Experts of a small language model.
Size: 13 layers, vocabulary 4096.
Experts: 16 experts in each of 11 layers, 48 GeGLU neurons an expert, 4 picks a token, a sigmoid router.
Training: a variant of Muon for the experts, 363M tokens.
Below are experts of layer 9 (counted from 0) of a mixture-of-experts language model. Rows are named gate (a neuron's input weights, with its number), up (a neuron's input weights, with its number) and show model dimensions 64-127. Each number is 500 + 50 x the weight over its row's rms, rounded and kept within 0 to 999. Numbers have three digits each.
Before each expert's rows: "gets" lists some tokens that make up at least twice as much of what it gets as of all text. This comes from a sample of Wikipedia text that the model never trained on. Tokens count by the router's weight.

# expert 15
gets: "s", " of", " and", "ing", "ed", "es"
gate1:444523478463455563538574511420466540535416490500534473543554543539539416595544523644561478459491429552502470336471496480479534515538504433502533539515513575555457472427516491506500436482496494
up1:421542442462491515497519574536524484496431471636516409469452506534513415579510518457482500499503490465442499531458410389570590508470437458535497604488558476467399559581544450570516519459489489
gate2:469385460467423522481538531500526472542441478517546485488564454445520500407538516523467517532460556493502426408430517517579404601443512475565570512536519597525493540471602536450577455428554432
up2:444471431566479518426500548536532534500453502511404569528578514510448506559502483463417462420578426554575567546456393529513443491464441521579413564510515442439562547511580509429448488524494546
gate3:396517460514395512481532485555534504569508559532529520502461518624482500413431564558517517444533518553483462479432492431490483466470511518555389506530580477567506515498501490440495572461548489
up3:506499518487452448428522555535553387549427512468470407506561587450484465448509482544482520508544546414610451550423468496500563459472364502536502456494428610442450519592593538472466441465448432
gate4:567460450497522564597531489509512600483444437447444517485570503516525450494431484515475498509533513560535435452538471425518490544516558546504563525541440591519539472576477419421513513427585540
up4:555485473512481477545553467525587493458604513539511511562552468485536512543551421620547442481390493492402539563451526542424515550574460585489549610500537490454423512415502624558559452466466509
gate5:537509447525468542475592496466576450514451538512415524551454539489498449637540414555529514495513469427492562602513457561523511558561467515505469482514544516513580455607501438418495565492532485
up5:509499559567539489462544405630458480405530473501507524485509522504502515471551437476557490571447435476575439506564544515470439554498486557531475489493558498462418533421515468477575408438525563
gate6:497589502461521526490524518453435444421516502500485503552541433382531531441564491519506600451438550449476504475437496460503506548471462414478574500495452544488418488417486515514504501424476514
up6:371466541458521457430463476501466499654582517508476496494507431470458520510522488480371517423546514448622561455405468561526555468459550496415368459513496497498551460567508585524412455485546462
gate7:462507539577450448407487525491401518416575442499576506505483489431516498413451477516458515564506549437470431514498483479483593531525515485505445555525484581441534521564532502491478492413542530
up7:493549415509459450432379472527457553489521526438493576523549458486445590543444553569461522501565447548463499510488450524441539527454522462515488423483463508551547542500519534476507423485484552
gate8:486447514510491538451469490424512532464494571562444469510550559538525574404530500560587419513512549504492598495521509463506391534527544478581547480541423562553478492553510552525527389451576548
up8:375544532419428597445447487587490426504430430473530539507492508517548491466419568462425549455575440419485399407522535519425551370441518536443483540453471552518507495588514546448434518498523523
gate9:473432604479424488536491531538490500476540470504513498605500481479489577448581560490512452518533559511391485530441565485533441500439579564493500498597504582520497532527525387507512493486508420
up9:501490495507373502473495445543572468489402489543524584511502464500619486434551577478453484564486458543501530465468493469578529452572547505450499525554404483475577638539384526482543522490470547
gate10:530542511462568580519525474511631450502579398447566535455527612477574478516475545563424559435519576496474479507444468462503465519515469574461580534469536569450498512529551522478485432442503544
up10:524464469482539441500529390514479532622465540442550578560507416602493587472574517485554512465553606460432528575450565557499543520627487503561438543528435529550541493451499552418474499464512504
gate11:494477545512548369497416424494459549504488484469494475542435602459468527579568537494497598511499461549524525498549462434470519405529591420505509492474407461598520587507560539454471502504552531
up11:518466473475402490464420447502521452577508534528477508423444500418455531518443577473412424467494513404510419441446557502506506412417481422521575487470465464544500456560485436551498461475526551
gate12:535544437575543511471483552480489579450480485529462550571506453509520451542631485484510557513469566554526495473525592455503471501532521423527509571513527429496448524406486449464515524468497503
up12:537541458547479526515553459422402508510597512502500505550496481559559512527329578534508420532578523471514584450503453462442428472493441480504525478531642570562533542482482496466455519504556432
gate13:492497489519344504567476484461422515538463453521578489557520547489437503520501531491576436534577510481457458464407491475457502533506421455592416472496528495513492447438493536480434487589518437
up13:491435473460415567442606497459459491535419504428442480427408488478429566520560478514547549523507526437558513507504463535458485533517477503541542450550478514489443483379469591472531453378507488
gate14:539548498533513499470602469462497503506468634480501529486484386455452448526551532550498415453519524427453571463519462517578558470485415560484532516517568565574424446466481540446525487404426430
up14:479503459587556487533480539461530548494479413457436577548552537530522529630466500490509461564591487545505546488541494508508531502481510495466402568535592487553529481464491546516524359633478443
gate15:496456470414465466462548520451486505519512606500524486460518429560450570533490438485440534509496481450554519466562512556575596622517476529490604585468483475488516513479470567515442584501469514
up15:451428509509537521507489480483531477592451497481446498478448443543509517488455425493521545481477358570489465462492537496488487535535514409409463520455451435476477467481344431441532574649424461
gate16:520511418412526449538558483467477512476504527512484456511514550541430550497433534435529485423462506515419536534501571521458455463522492373494467531510406506506523634575547522580510478482556342
up16:531582451508483496486492524541495545511504587545417527439416471464600509477568461533490493488570509508519527396405504484504575517547536605574579534494573374515543509448492552515475410558548546

# expert 11
gets: " |", "\n", ".", ":", ";", "|"
gate7:454477470431488415457440504567540530471503572521358472575536548402614455505437504468518608465461466518474529455462523336489430404434519507428598444567524490524459570452555577550525546516482410
up7:453535577413464490487525546440500563570587478463562445496491490554462462553543543426492497467377434519478452456496572485474568548537465499592485442556545398450439506531484510477520455455494462
gate8:480452549502473431568426433508572597581499487481544420598443426507506469416557490508509500479558521485584560494541466489582482470511537485557506539481358487462444430490522555480528493457545429
up8:481482566499571444463594526495561553434464595577382464579456530570493470482484491426453488387457514516397476501470456490519480555485425590466479496480507464580458573536527488410454451505467525
gate9:529542470552435530425547540419517468522514528489503612426519492461491415473477601356469444452487525454389425504486601573433552502481510605552574502522467475478481497563545520511437484494435552
up9:534482458409403451544520444480570513585470510528497470521451516482533507530492498515420477542533473486491486415583475406416541480509478536579507474450569445446391588491521510523468521456447467
gate10:403476540429600529432559533581528566432455448574598460475407550466437462504534494538515550454553495440529615546485571477523536479488480463516505575514529610458467513539612506504491479546602525
up10:471610451424543546414511511479450541443478484514480544496468567524653553550460579471397617525525508489511563505507481500553454512634533469533552573503445512540498426539503515454413498461461409
gate11:491515489492486417600551436542598496543506529495552490565448499458491476480478563556434576543410562486546471468590516496519485442506508530473421568538433549593544436512539560489584544538543531
up11:481458438487443540470476481524501577478380524444538473472496500517468555434500379495474486465517474458491542512435431524551518461500523538487501493488460510452419510576547546518659522488492446
gate12:450538537486451420473515444617489614596470426541436427545598543449514510545529496495551575485484489479483557468517556537611481451549473489500516549562562476425591565557497500502423523527563512
up12:550469554535439479518553475556526431418486443494595467461480572574457426453489517444480510499527463409464455650492506503534424522400470470472488518517455497494565600594446473537523500476396480
gate13:524533423536463465506557487574546420513479475590465548503485526540526498503547529631482555501527518530432469503414490510438498484424463481508600554477476579514442564561487532506430472520522478
up13:477508558457484490479496470503596554510426510476373493505506549450535515501488497512494506452654586602580533500412553449453454589554448542532519404413480469498489472462529498542567461534408518
gate14:514578585533535513520489495540437477495545516603528541555543447530551463419437520542426479561458472483439557493492460446428515399495546501421487419620606409557464494464442537495495398483547519
up14:500511549546420545426526546443494449511536486526474471577487504517443533553424458492509473564538445531454504561509543482503447589521521478574478545466551460512383509491446534537519510518526462
gate15:545551489482471522492497501548612536520415429483415595497495603531498568503485443567438469576478522484457508482564535445460544511478475491491523583416434501486518576455497565504540472466536484
up15:448517552509575477625459445470520478525520485582471523469564436495480383453517584481531582520433385544527520550494517582571509462449523508475473587492545582454453500528476532510552517498519404
gate16:435531554583488487453511432545496528514486509498453569520551616433469413537546540483477606494383486508462433541533513528497431482521530543547420452473478454506459531461406517450421548473454409
up16:550455467499558526428559448602510450502522567434601573508415418475466542525551527474448563485513477459565565393494522545474594514440530439520544444453485517462429531528468471498455593547540507
gate17:510481620630513463494481452486483501457524561560491515500480434532467467501560657530508549517465524455615536403476502416467566450524517588476514516524535464440528516435534367565554466524408411
up17:490464442523523466537450494484563433553499509433536548485497480526524493480570481495566477447504465479566602447478553452565525457490550484488535464507456466451485526465543511522520491533461625
gate18:424500542540450442503470476484495457550417502535494483500481485511524456556513573554548503642480468552571464477479436550501511462561578522546490557514566530538588412358577514505524466547515531
up18:504475487502381432413557486476494507574484396567480483496396600452509465412414483538496528542564592575508545496540543527498468550422455539521496522567427506567565519427494520579537545514571456
gate19:579519530445502496475559508507567505434471466504529487520472603498405487471478551500423471601479495541508467454516472435500549456499495471515587528535490395472450528507452562551571432506525501
up19:457475517519518511532549462473421603438538492512477522489495609615449502563527564472532479516464383566520533527464488478485570520448524471416442546475537499453446577522542576482378508565604533
gate20:418449406539527503562539466412515503561501364588482551492519563486411469476436582496548543504467545544532439538465503534508441543476580584461573499504503446573475522445519489559488523568493577
up20:512493552544525533448480481437553470547422524497531431561556436615527481549563449498461473594599481532500537509614547602518555491391402458519559481550472500550557434452568452480567480578536467
gate21:502598479545505550431472527458463476448495524552531515607513508557462550570583454555465426477487543464454544554443555537551467494555529512487539473435542570592443522540536533503598569462442536
up21:516523503486509515559487437438553439520485470523458511480494492485485505422561521601498504555508415534559496468513452478500515441506528495529546469607504509529598571416534408501479418448482520
gate22:432418448492467535522439371520442483498597482543528476554511489545547446427529541539454512591515457455534657439506524502544487409530546537557614522451501492467588449544524508421553436389524540
up22:500554522514550445482416502421521521385448529424460593547480538526404472482497508418498501583568475521369438458459439457596527479492527466482614513534496531509498520534494473431574523544434489

# expert 10
gets: " the", " and", "-", ",", " in", " of"
gate7:486474438508462488490536459509517548403476482516519477487517482569445557576489491417495500427512523423494554447525396537538505492503585445543586512603486547502431477424441499534566505426550514
up7:566483538471493466511469533459460512529480448380526563530515517429529483554506457471528521464523512482503554468541538491609411524437427364499467450483411450517467498373460551544516589485499515
gate8:587496454508512473565498530414472543489461516486444489567542710494534516516517528495515549561464530497563496574427396553531568521533527485532472564560460517568531552452505378506558460441364386
up8:474469488411500560491473534598506514500555572406496547453466466497568592531496511514561590412540466545612446509586492477474499579489421490416465480446472515505516435559442484448492549448554454
gate9:544518622501478580503518500506528485553442561456558471513471514504476506471457446453505455476483534486502492463445404462461515513463455416521526518520501496590577559535572538457486488540559552
up9:567473545469519496555500455473517473485525610468532443508478563481460525395492554451541428494518528533422493445397538404633531510571474508551477500560497584512523490520527506553477514508447524
gate10:464579523499544483549490400507448510518439547488511430519492505436547507510514489486517550491412579507516507548528499533556439497533535589574482636489564437515477521532475583473491509409542437
up10:529420510489493538481527603640513538468559578520494509572506494425489502463563548536427522469488521579513431478514511488545429487523501515602508504469424405502500508430523447497528513595512554
gate11:447464505459511528509549519524482542526536419427486574508516482581504452486589566545471442411536568422535412431473434427509565486486461481416525467420525478520560508492484517434553559407514535
up11:486565511520504525519553588493558542488564568428525542489497556492454587535479497615500487492472508486507488474376535537503527504496595503537515564487443439409570519559475524637538403581453470
gate12:485472458508448431483592530522470644486453568567454548475536475534462519546515463595467517530490499495531478459465509471479449528434493496479528556548610490469553468549483471500503466418518505
up12:491556445541501442447580453480480479430487501532526566491426503490470533485502566562507521469564508487460472566468522579487474535387623498500485502536483433448486515603437533529486478446457460
gate13:582499448540462450515550466461530582516541481459483447463463613542503483407539526454456550482422531390486544479466430498435517540472505524553534479462470514475548610429547516470477478390422404
up13:465535554431525617618507418555482425557529520503495466489452481493513403535481463396526513476423472469506539562519540475426538480466421496483573503414492547574443496543529533479475569484396400
gate14:456497482519409548638400525548475506543440473491568545509461471551432579439545548591505617525435530550546528488497581476471588486455423432552514547590511424464474576388480527479510481544456478
up14:489442393528542481446469532532595502538538433474473508445532488455494433543420638589413550457400614529487411497503489558435474499529447430563490437455462411518606495470485477431471467467530468
gate15:548510444418489527479474501556525537523522362520436513504476497517463509477507511583475608442539537432558584427523608430504446497531568503582534533535492484497475452562458532471474479439540520
up15:464515501513425442409561445489448472522481559538429465449440463443438437519489544510385510471512437481480464536436491563538570507440543531486489399506479463434533478565568542345524474486428462
gate16:462482475526520488542452455578574481516547476412509547526442455495567540517561512593498512528418539545453580549511505434425512522574580531449436524476420566497530408478535522467492460550450458
up16:575482459469521463520463506541536436470494539452409487409455537477469537518547497545472458541476494561503532510537498568459400577553550559525521489479491436563470541520467498388458527575430471
gate17:459496498429429509508504553588471582480457465478534555508496517573504453554533531482482459443540569555523499466508492496529447517537577496398484448483557508558488517547550471507464491400531538
up17:491502508502489421515540533528531447448570520536524453519486501573513523481511543530516488425406466421502528519463477491550469526522438541513461473518400600544514420502545454523509438498552451
gate18:513581539516540536536622593497505471428502411443494489448492583598459467539427550439505458511420494589412508523388538449532515515543425465548447485496438464636486502534516461568496539496437499
up18:591478538412536517473499457499496442599502530497518475464516454514525641514470463532543491491420570575549450508528458527611482600472424405463505525533460376550415513502488510469439567528471477
gate19:423468452528596452593476559610525497485549479510451468505468584523490533551541470453475501445526535438451512445535493510566525484488549466462460510463493609505515433498463451509505458485484452
up19:403479533499396552492549501514511503572455511431480485464595555459517463582492534501561524477488483534515392518449454511521538469542502420537524534579446510377448520501515530448485479468535437
gate20:539489501526515548509466532516480437442498476490489457494497598592555570510488528490555579508466497501474544352402531517586519479440473488475527434514462441477398517439558514501495461522462462
up20:490462522516464499467507456482568523505495465487447587471450482456467440534495474551504472425504531400446532485512616593448478536482536541519590529558530482516511488443560484525571550450484560
gate21:476536363541413492518413514482530513632521546539437537502464510561509524429514603499557520505590479581527467420520564435493464481468464528606529535516464531580490571506458465468525444463528435
up21:581500614505527589519554535450561543465461508572490473468520481519462480450546492468481509559408451453541602587519525602441524476530499572521513504464514501508464474432438556495437599541425549
gate22:427520438473527405527440457546468511507476442474522515570507412586551546513541526483488608527443534569588503479482443573553445564442469552519640637513503493465558439545549475407481594497518519
up22:478447520524419432470550598551527482533518491529488503402491588526491435549477452501481432428506476547512461483526484503451513537546477553521458496473564590475524502634403443514379517547501536

# expert 13
gets: "\n", " |", "-", "|", ".", ":"
gate7:470500443523482457589486507502467540560465432466487582564544507572430557564451475523469557360577575482462503522492511494476541559477435523527444522446431543526363455520436462481446533504600511
up7:551555560523486454518526457538501480540486483449463590459538532546538558562518555514451405508508440530444467582540526388440520437474524385415496504553426567604460531524517569441459459537488501
gate8:552520555541460501535497472477530507554423451544494474502454619478531423550485481454494401495572461543397515542501483388410508520446481504446529518508553543524514571481547525487570554544472566
up8:435462511469532539502580573526394575452596567517475456534572427515556529502488412482516508454515480573618488423475479537571581504567538570522463461513477569526473449549478446545516415522551536
gate9:513470553520536520536391558639568479492468518573596471444467598477559474513622539391446487453530530409563485505593453520552543517555530435595486490542489410480569566467475465526532455462512465
up9:478559444500487500390647494463525529484379543483416537494477494485523581495487606372497529443528469459547448535472437476541500623433602584493471523521509595488454572498552490565447537493530494
gate10:443544572513551489496422533443453500397455564493461542589491577488498503542390456510519502496520567607411518593417512425482496573548460459595608417453470470467592563527452543529524540491416562
up10:553511534457509458495544534543603490521459529526474456522539460532465541511485570499473490381509508408427443499521552666567512490540547377493449519511385498484470468524437433543508521425468549
gate11:483505465423534498554497496553486601570525493508541525520609494668493618501563426512580513516565526445534565474499450486454456428584463507510485577473544612537416486501468543494539451532562549
up11:485546505554555520544427582535471447461496504395547593526436561488515537473441495453452419580436564512465506491555532537462447486464448525465480555451424494566480498500353534543523549502460489
gate12:471644489478494489589454555539522479489521485483516456610522512505531579577446531536497521439458510469544475509515425536454427596415462561442427502439625539482400470523464639516532549488450478
up12:456481489435528451445410463479506531568455353514520535488451520480507491484481470467448551424537456502490558490442553542556497556462529404472418473437532461478543588464423613473498525491446468
gate13:522451488455579481518433565439551469455468457531556435515616500520461424492454551570506476435591534452562572501576531516468481467494549508488497560416528508437477448466499479437559475503490486
up13:453579433547479516478579494584522544459505496572572605476472466583493516476577494548496477382472438558593477425526485444402510502454551500509512545490527408454518446475487530538481555528550354
gate14:501534435419565487475479429458530400462363529556422484551474496479549495517511440538593531484439452496530540447572508489572534488492483595534598508502488493531531521428507499520537537562495457
up14:622441512654567506462407442640500543575482578489518553542571478540556490458508500502356484531570545518512570450490444446454572521530490548527535479546495447508503486480418569492461516519504488
gate15:513468382483459505472482490482525491574521509553572617516529430440416410473483531529380486523529573472522473564574516510582566470422497573565482466453495463533527498450456466496520508435542520
up15:423450514494535571654492470531485494490484556455488488466518556537566505523439545510487520556517525510452416502559569403498487541465518559568592536407505396455499490513468452499582397534441414
gate16:539440551493478471467508428478445449513589396515510510496550543435605455519467599412467457460495528516522556498462453450533472493575551517535520376443487458463509461527513531527477512424516417
up16:570546544515536533529455518465570477425537543548553394430572490552541470529607447469569431483541392462501501507413508472464489510410438434550487477531473523422458466463445521495473547566517457
gate17:502514524457497532514493557500534523521427452531603485448517546502509360570461605547525568576440533516549443419438520409518499498535444429536638543475447443550510529529487565512520482502464438
up17:429538443554472519523506539545551522557512462502523514436463540465414472522463411564507509504495590414568505450462591461431454495570571495490499460567509501504485507543462400501534536477545449
gate18:485515450517483467508424469513471557576442585602459573574525387500450549567459454479457594452429507510414492475527499538558593448563459501561450491561432460530519530472591505534517410417527457
up18:571474561495432456565461430422555496495413578454547578520517533626441448431423519550466514481570485505440439522515488497546575501519430476527561494543477508501513530462454520472511544530459571
gate19:499562482507518448495439511424474546504498596478456513508455515415479484479493509473573441509508525431529573440545520385477546502398522560566565501466539524568552523506513601393553474531445469
up19:477350474478486519473499530500502437445580396484541625477583486616533584519454477506571500441479486523509469467435550554452451425576526602497408474483458445528602582509464492572421466556420531
gate20:583521472511461465486552484498527487554503438556522493487483606508532468488484529555500463497569472512508527507509520488522500489526491392546466503536500429348443465429437393548458499494503486
up20:469521502449452564464432505505446479493485487516425633554532383528521480559500588445492505476495391533520509434534525520521519427556507500610477452514399410531596479432526557482566515493521447
gate21:438506548460493468526488424466505546521506518511531548442444562383567397597508601504469502549489532494536480467454447553481545405604605484581561550489419599441485455439604517524439537527519529
up21:506437423477500530448514475516592395493481420533529409378476470374401455524443512486499595473499511495533446517461421467534488486528437472491502573540437553458481590532487490554578532458467515
gate22:496557527600493494485454461457408596511529486487555470529569473416522476591483519517478578557484582465479501521529606446483541416442557511470502562427490504522565483594546564567557555549529452
up22:525478472521425378466436443578489549549483523537484468431430587442480526509474510450492488500555441569427442526541483413555559583466582506564522545507451598534508473414506521541490486477483403

# expert 8
gets: " the", " of", " a", " |", " in", " and"
gate1:558588500510505576444411492455452502554492473555556558477569501377555581504546477560613452484536559509473510474490457611395462442487471529443452512449404549520500568519513571501491487541551469
up1:524460555468544490502502573524517547443507499483534593467503588511436551499566489505488398499488436559539473550438440492465497445599471449528582525501443495489513381536416478526550522470502566
gate2:506565524502517486523449521449449530432505577551424534467489558604501661565533495539488551445530550535569548537455518540480551466466498491505559460486490601474557489506534511490536514453506518
up2:577504531536486491538485512508476537462482412524510531489512625457472481549449527469477574537498552667479517561538434518564531547639513532426496416487503473513544533488601592544531528399470522
gate3:549566457524512497484598492411460523439455504529444576497523606540545605494493563514530525510518541467487567488473473438456376373587495470478483495476558564584490528543423484468464488487560500
up3:533567530542631403510480457545524551445512485551460428525513387535537517463488449472504471521464501483501522479433538482490502462524475474441488511547467398510598548531580460424490616535482489
gate4:477492450519610527482482430529515565511498508422574544518542434482490464559571535470436529566538558620515533568510432509468469536445390573468519543541503512535559546519481500478481496425472587
up4:526462423494529453457517542592516553500431505437498512479496548494573454435484447629570487502560446568431497480555508450496436502548513621466518497510498479547569472461454457507542549509433495
gate5:489454431454519504497569500486467545459409599568491550507468621539517525513461442501551473444568572517638495505479418486613464511576547613441464465508537496512434491472456487434503560504438615
up5:489670513484528465532589489439481447478423487576474435500416484443414538457504537411473495509441390510519451564533535507515479507495413475494527567561493517485502497474493530441506517496495448
gate6:450449527463543452509543506546485508551407520594515462483486558534493420545475509530548414482371543577455487417521507501464545462603569410484567537505580509576520538501465523458420490440555476
up6:530481553511530471588573509472504539486494496422525488469480644440521437466488454522557532500422510392447467573521503450489538468486572571547430403443522529471584556419469530438465511492486425
gate7:499470514537394500523440492429437512508535440541565471448491525453486582554587587522550407577458460497473493517559526487448513542489478427522537433503516531456426410462474520511491427508467494
up7:492475533517415456452490574467403510528491520509564530543410483539518535544498456514459479483536435483483453558504556447389595552441512495478523499565551460502502516565408419511466476462627518
gate8:609498479462476456447605495482500552440568435447553501503507593540447538507624516447441477505542570472552577456452522527550501472547454524548591521425447532534554439481527528538497446439575481
up8:485547553568429418317556503512521484438580477468509531430491416517396541476495486473431527578460466587510605530496426547582474468530538564539561469528493517572568469541523523554536450480475577
gate9:476613435509592504564478604527518506474581481585568573521582528450487461502430449493490441421513479462561454560526532518487500468429507496596455511521519511477511435439443548424532443525501542
up9:429453561486444503462490507493479466456407580413446501421544563546586462500486505457624433501417438468444531517484538440526512512405520536483506448434458507564534528425435484545499496533547568
gate10:485417494496581513482501530506474474462462440514458497492503517537500574379490602491541490579532564433535567568445498449547447473570506528519587533581522578551548575463434518505442515519634548
up10:449461527456563459412519497464574517543455537509561497482493496496473495537436504477522456546547482549439569543501499506504509423429469428470504521553527482449515469508552502422517463584550539
gate11:478591467485424542441443565474457426537363496556465532601420506509458599462553472470528506499551572462535510448390500495571601549481511533481501557523480531534518404515474452446513565520500524
up11:474472386519503446528505508540434477514543458476582466551508493534423467540456483494480480490522534497359523523563464498521456507500540482489507430486556536520540530518451596482518473477538441
gate12:418503462484519525465535503417519518469489451574620463532510527498507470495600587447564453509513502489525487555534555427498556558476519483469393609556469473597473502445477471427356506539595469
up12:504496568492572495493550409512526491466528496424468557533420509452570567510419497550451421527544474470546456562500522525489517565337373453468516470498443622465526442534444520489562475457502534
gate13:479468520456535524392487497468491536514497514462482607570499563496465514574538502605504442426542556579525501416419436521484392473465402420504508449514536539479531457527499560497513348562526544
up13:454497476470555499450536533532493564532489502477466535522584540578475562480549591511485462576479522503504429569499461608517404500517479550482573521485517597579452613417447543454519500479504554
gate14:550520511534443376551574547490487535553597508566510482465463529457542574532597602401458438531481519432573509462550455509506452435431473425488489490483418475523505498482546468487468473478479516
up14:464489542485484445568476503568541520533437473470432479588442471533510466465467515469529465360542498481487495423490601591533536491534513525558513459433459488536489454472530427460516493466526500
gate15:506471470580448541501619575456436517462548406490489465508415478464479510564555544456522513537496498447515504486465430393542512417476580507523585488496515520373496504477509444549434483366606553
up15:423419539496457520470559457482617417559461463491503462430552440465434540544492490436546494516542483481480540460588511425540536420543498523475409570546573486438450460565503528552498491461485463
gate16:611594441413417527506460405452490477466475521573511498501492577516473621519508528433509510442443583483627483561532478519472524502480549577538597515513517492555501539565466426453443573549470533
up16:438424610404449473562524499447558506518452519497438596531486451540555483541442425493532504415414474468530426425488526399494612415541514548516461500497464492496524431456458565566456418480461468

# expert 5
gets: "i", "a", " M", " m", " b", "h"
gate1:515545488621470471581385472515560605464500537480418470416542524574565544480531571475540521388421505566493578475525536543532447468530533542527451475454474400443457526504448544467546436506626441
up1:519475506512503502506401540381515531576565485428447527485473475512464388492525507504579529442592406528496586463562454459524464547423481470501518509509488475557516495498459455451416538498510451
gate2:440535496464487458525446511471512545516514521506456557537499505455382564476538510498409509472527487601506515512460484503439458467408525515466544441510516557566466539432560571428480449518405450
up2:467393455557616479465406516437541524533558552523467462431432501511500573522452557590461520541604502434527392488469419453503403486522457482488570523492584492411494446523546570566506513403549445
gate3:473528489447545476429511529528513502576422548523523434581504578453436489490458470487549541481530504555442476465417431509454437477388615537534511452557481492547554509583557520500479531472508479
up3:492542452468549400436479508495445514579508533413460453458525559558566520559456520486502531577527503464458471514466433504612512417512396492499538507456544529522424499550424443513448540516515451
gate4:518521509489462508462469426528494495580509494555548553654523551432565545490404533512638534476534476499477504505462523539439472454406549550532580428577490522489506415532445560472479543461524497
up4:568492384486583496485407579458496500549592506532439496418521527569479477496468496451570526522422479530562514514533451483497549466531468485515500452541466387496424477472464526527596478509519520
gate5:531541500552517503562596487491498395442442526477489503506508486488510439550499452538470466423506477534517505512389461530629505446426492507491626515479440474444555438554488530437499453479488449
up5:583452487545564525525460479541459416544617552440445553476478486459550494448482464498552455494445497551491562518433532481464389495517546527526419496418488497519362430539450520586549541431450475
gate6:489535501591519433526517434597516368536551523432483402524451482528592625480486561552534503503453454448539580515533518477497556455484517461480558452504522454492373570513455522475545505536604425
up6:530528551532549548449561462492437556416479583450445565518470492524492572409483519517483455526512462431595505563498516539511476524513541452564573556550580510505544533536532408443455429508423553
gate7:493563442509602505527504579475540472448495469481491456455511516449477516481476515509445485441492524489532519506540433486381490538463593510516530474566498494575520499508635532488462419361503499
up7:613584567514436596527402437534536512507426523487470507508474540542558437521476492457568533499424476543430496508505582507448490551503501524501447527525479482420482493477528625449437542517549530
gate8:482469542458474506484551475449547436478437518473588554473467493544432477480448515523585520515494519492510492452512407407498448476541443494441477544559476563591476569535502517530499400502477501
up8:479484598631500478582510494567567418562518557498497584445514444549407559443465490459468478523506539467545564599390525586491460437511439489498499522519444487467532510515452562505544512600432526
gate9:540508452474402479500473497471459484500520456421547453593496432557514552496517576519410505574468561475490516493453468464534481358504507412546471531521476464564487460495536563566530447462492428
up9:584564429458492501393429539512458428448510540523441537555547462449446490461506459511507482519532528486470526472430535504475480419555583461561500476545465520493547556611530473457486474478461449
gate10:484471431485469551542442475589552570519567486576443604545489538442492536472535508518522536590368515409506487461482509507507477586494585464376470570464454537559513524486597523490574497559576485
up10:553487533509457527503498524529464423520530553489506571503536520539557504511557374520453546393520550426454482443576509456458501520607617503525556539504509615579531489586565555503475426517484459
gate11:454445482558610499519463508595488377423498554600465471505533464537477547429521562453578543461518445573563505476473555538515582552495433548526534515497533479484550528574514545481546474566650528
up11:388463460582426432553524464521471553602421519444473564580478575518484403433530498511544575492517460486549486399469492501461519504513444478417472356536448533563559489485520468556459451488588515
gate12:524514531512460500475397434375449530505460582487523444509476504477529489519463476598503498514512519531489505498433452530576565505461454486499497501434462465534445470550444524432473499536518379
up12:463555481477575427589565463514476515496540467517397478522459546466446559533450467520423541513489441465469442504504555482535515547548566462486465595583488407477583513500470533580591503474447464
gate13:495491483506479484454470480557555407537509504550484554565593480479422566485511565519411597503501526598536520530456553450413418390464507569582464531578513534577509534516518491551524449548601477
up13:540568483449595526375527487615450574446524568512597504535487525454487558442512529561488471448511569491482394533516539558533508464513506449642481562527528528434520547606576503514529484504500529
gate14:523516450542491573417486572514428479546436538487416471452540531571508452463523402478531483489449522545607586571500485435540465436495562506499442489519438432556491534481531497548543453506477528
up14:494565512460548497535465461471498559529498476552489630504450474630490534515600433519433496510458476496537482447535488455449503491510525511585559519476518497465466516540434515465455478522407593
gate15:514463378522451408436469531428518477433523518533482454495504583462515597425487523445513436488543531436437572509433520558404533544438510515469535549447512579462460373505525529472440411456508480
up15:509498557528519553438592536486482433427572516407433528523497433450465528476522440506490415497429510447436540511549427524510610479484447457593498484494532440487571465599393524426512433491458459
gate16:533587524514558544516429388455469540511470475571533503459442555503511635549527410457432524433406583519501437516516434526553564472490548503525458497520499465481426525449530534556570436433496438
up16:455599524557504608416481551484483483488481486523492509485572495494547551523489492469505556450494622481351494506468462505507478487499527525524527503445532492501448520549594468410537401529479454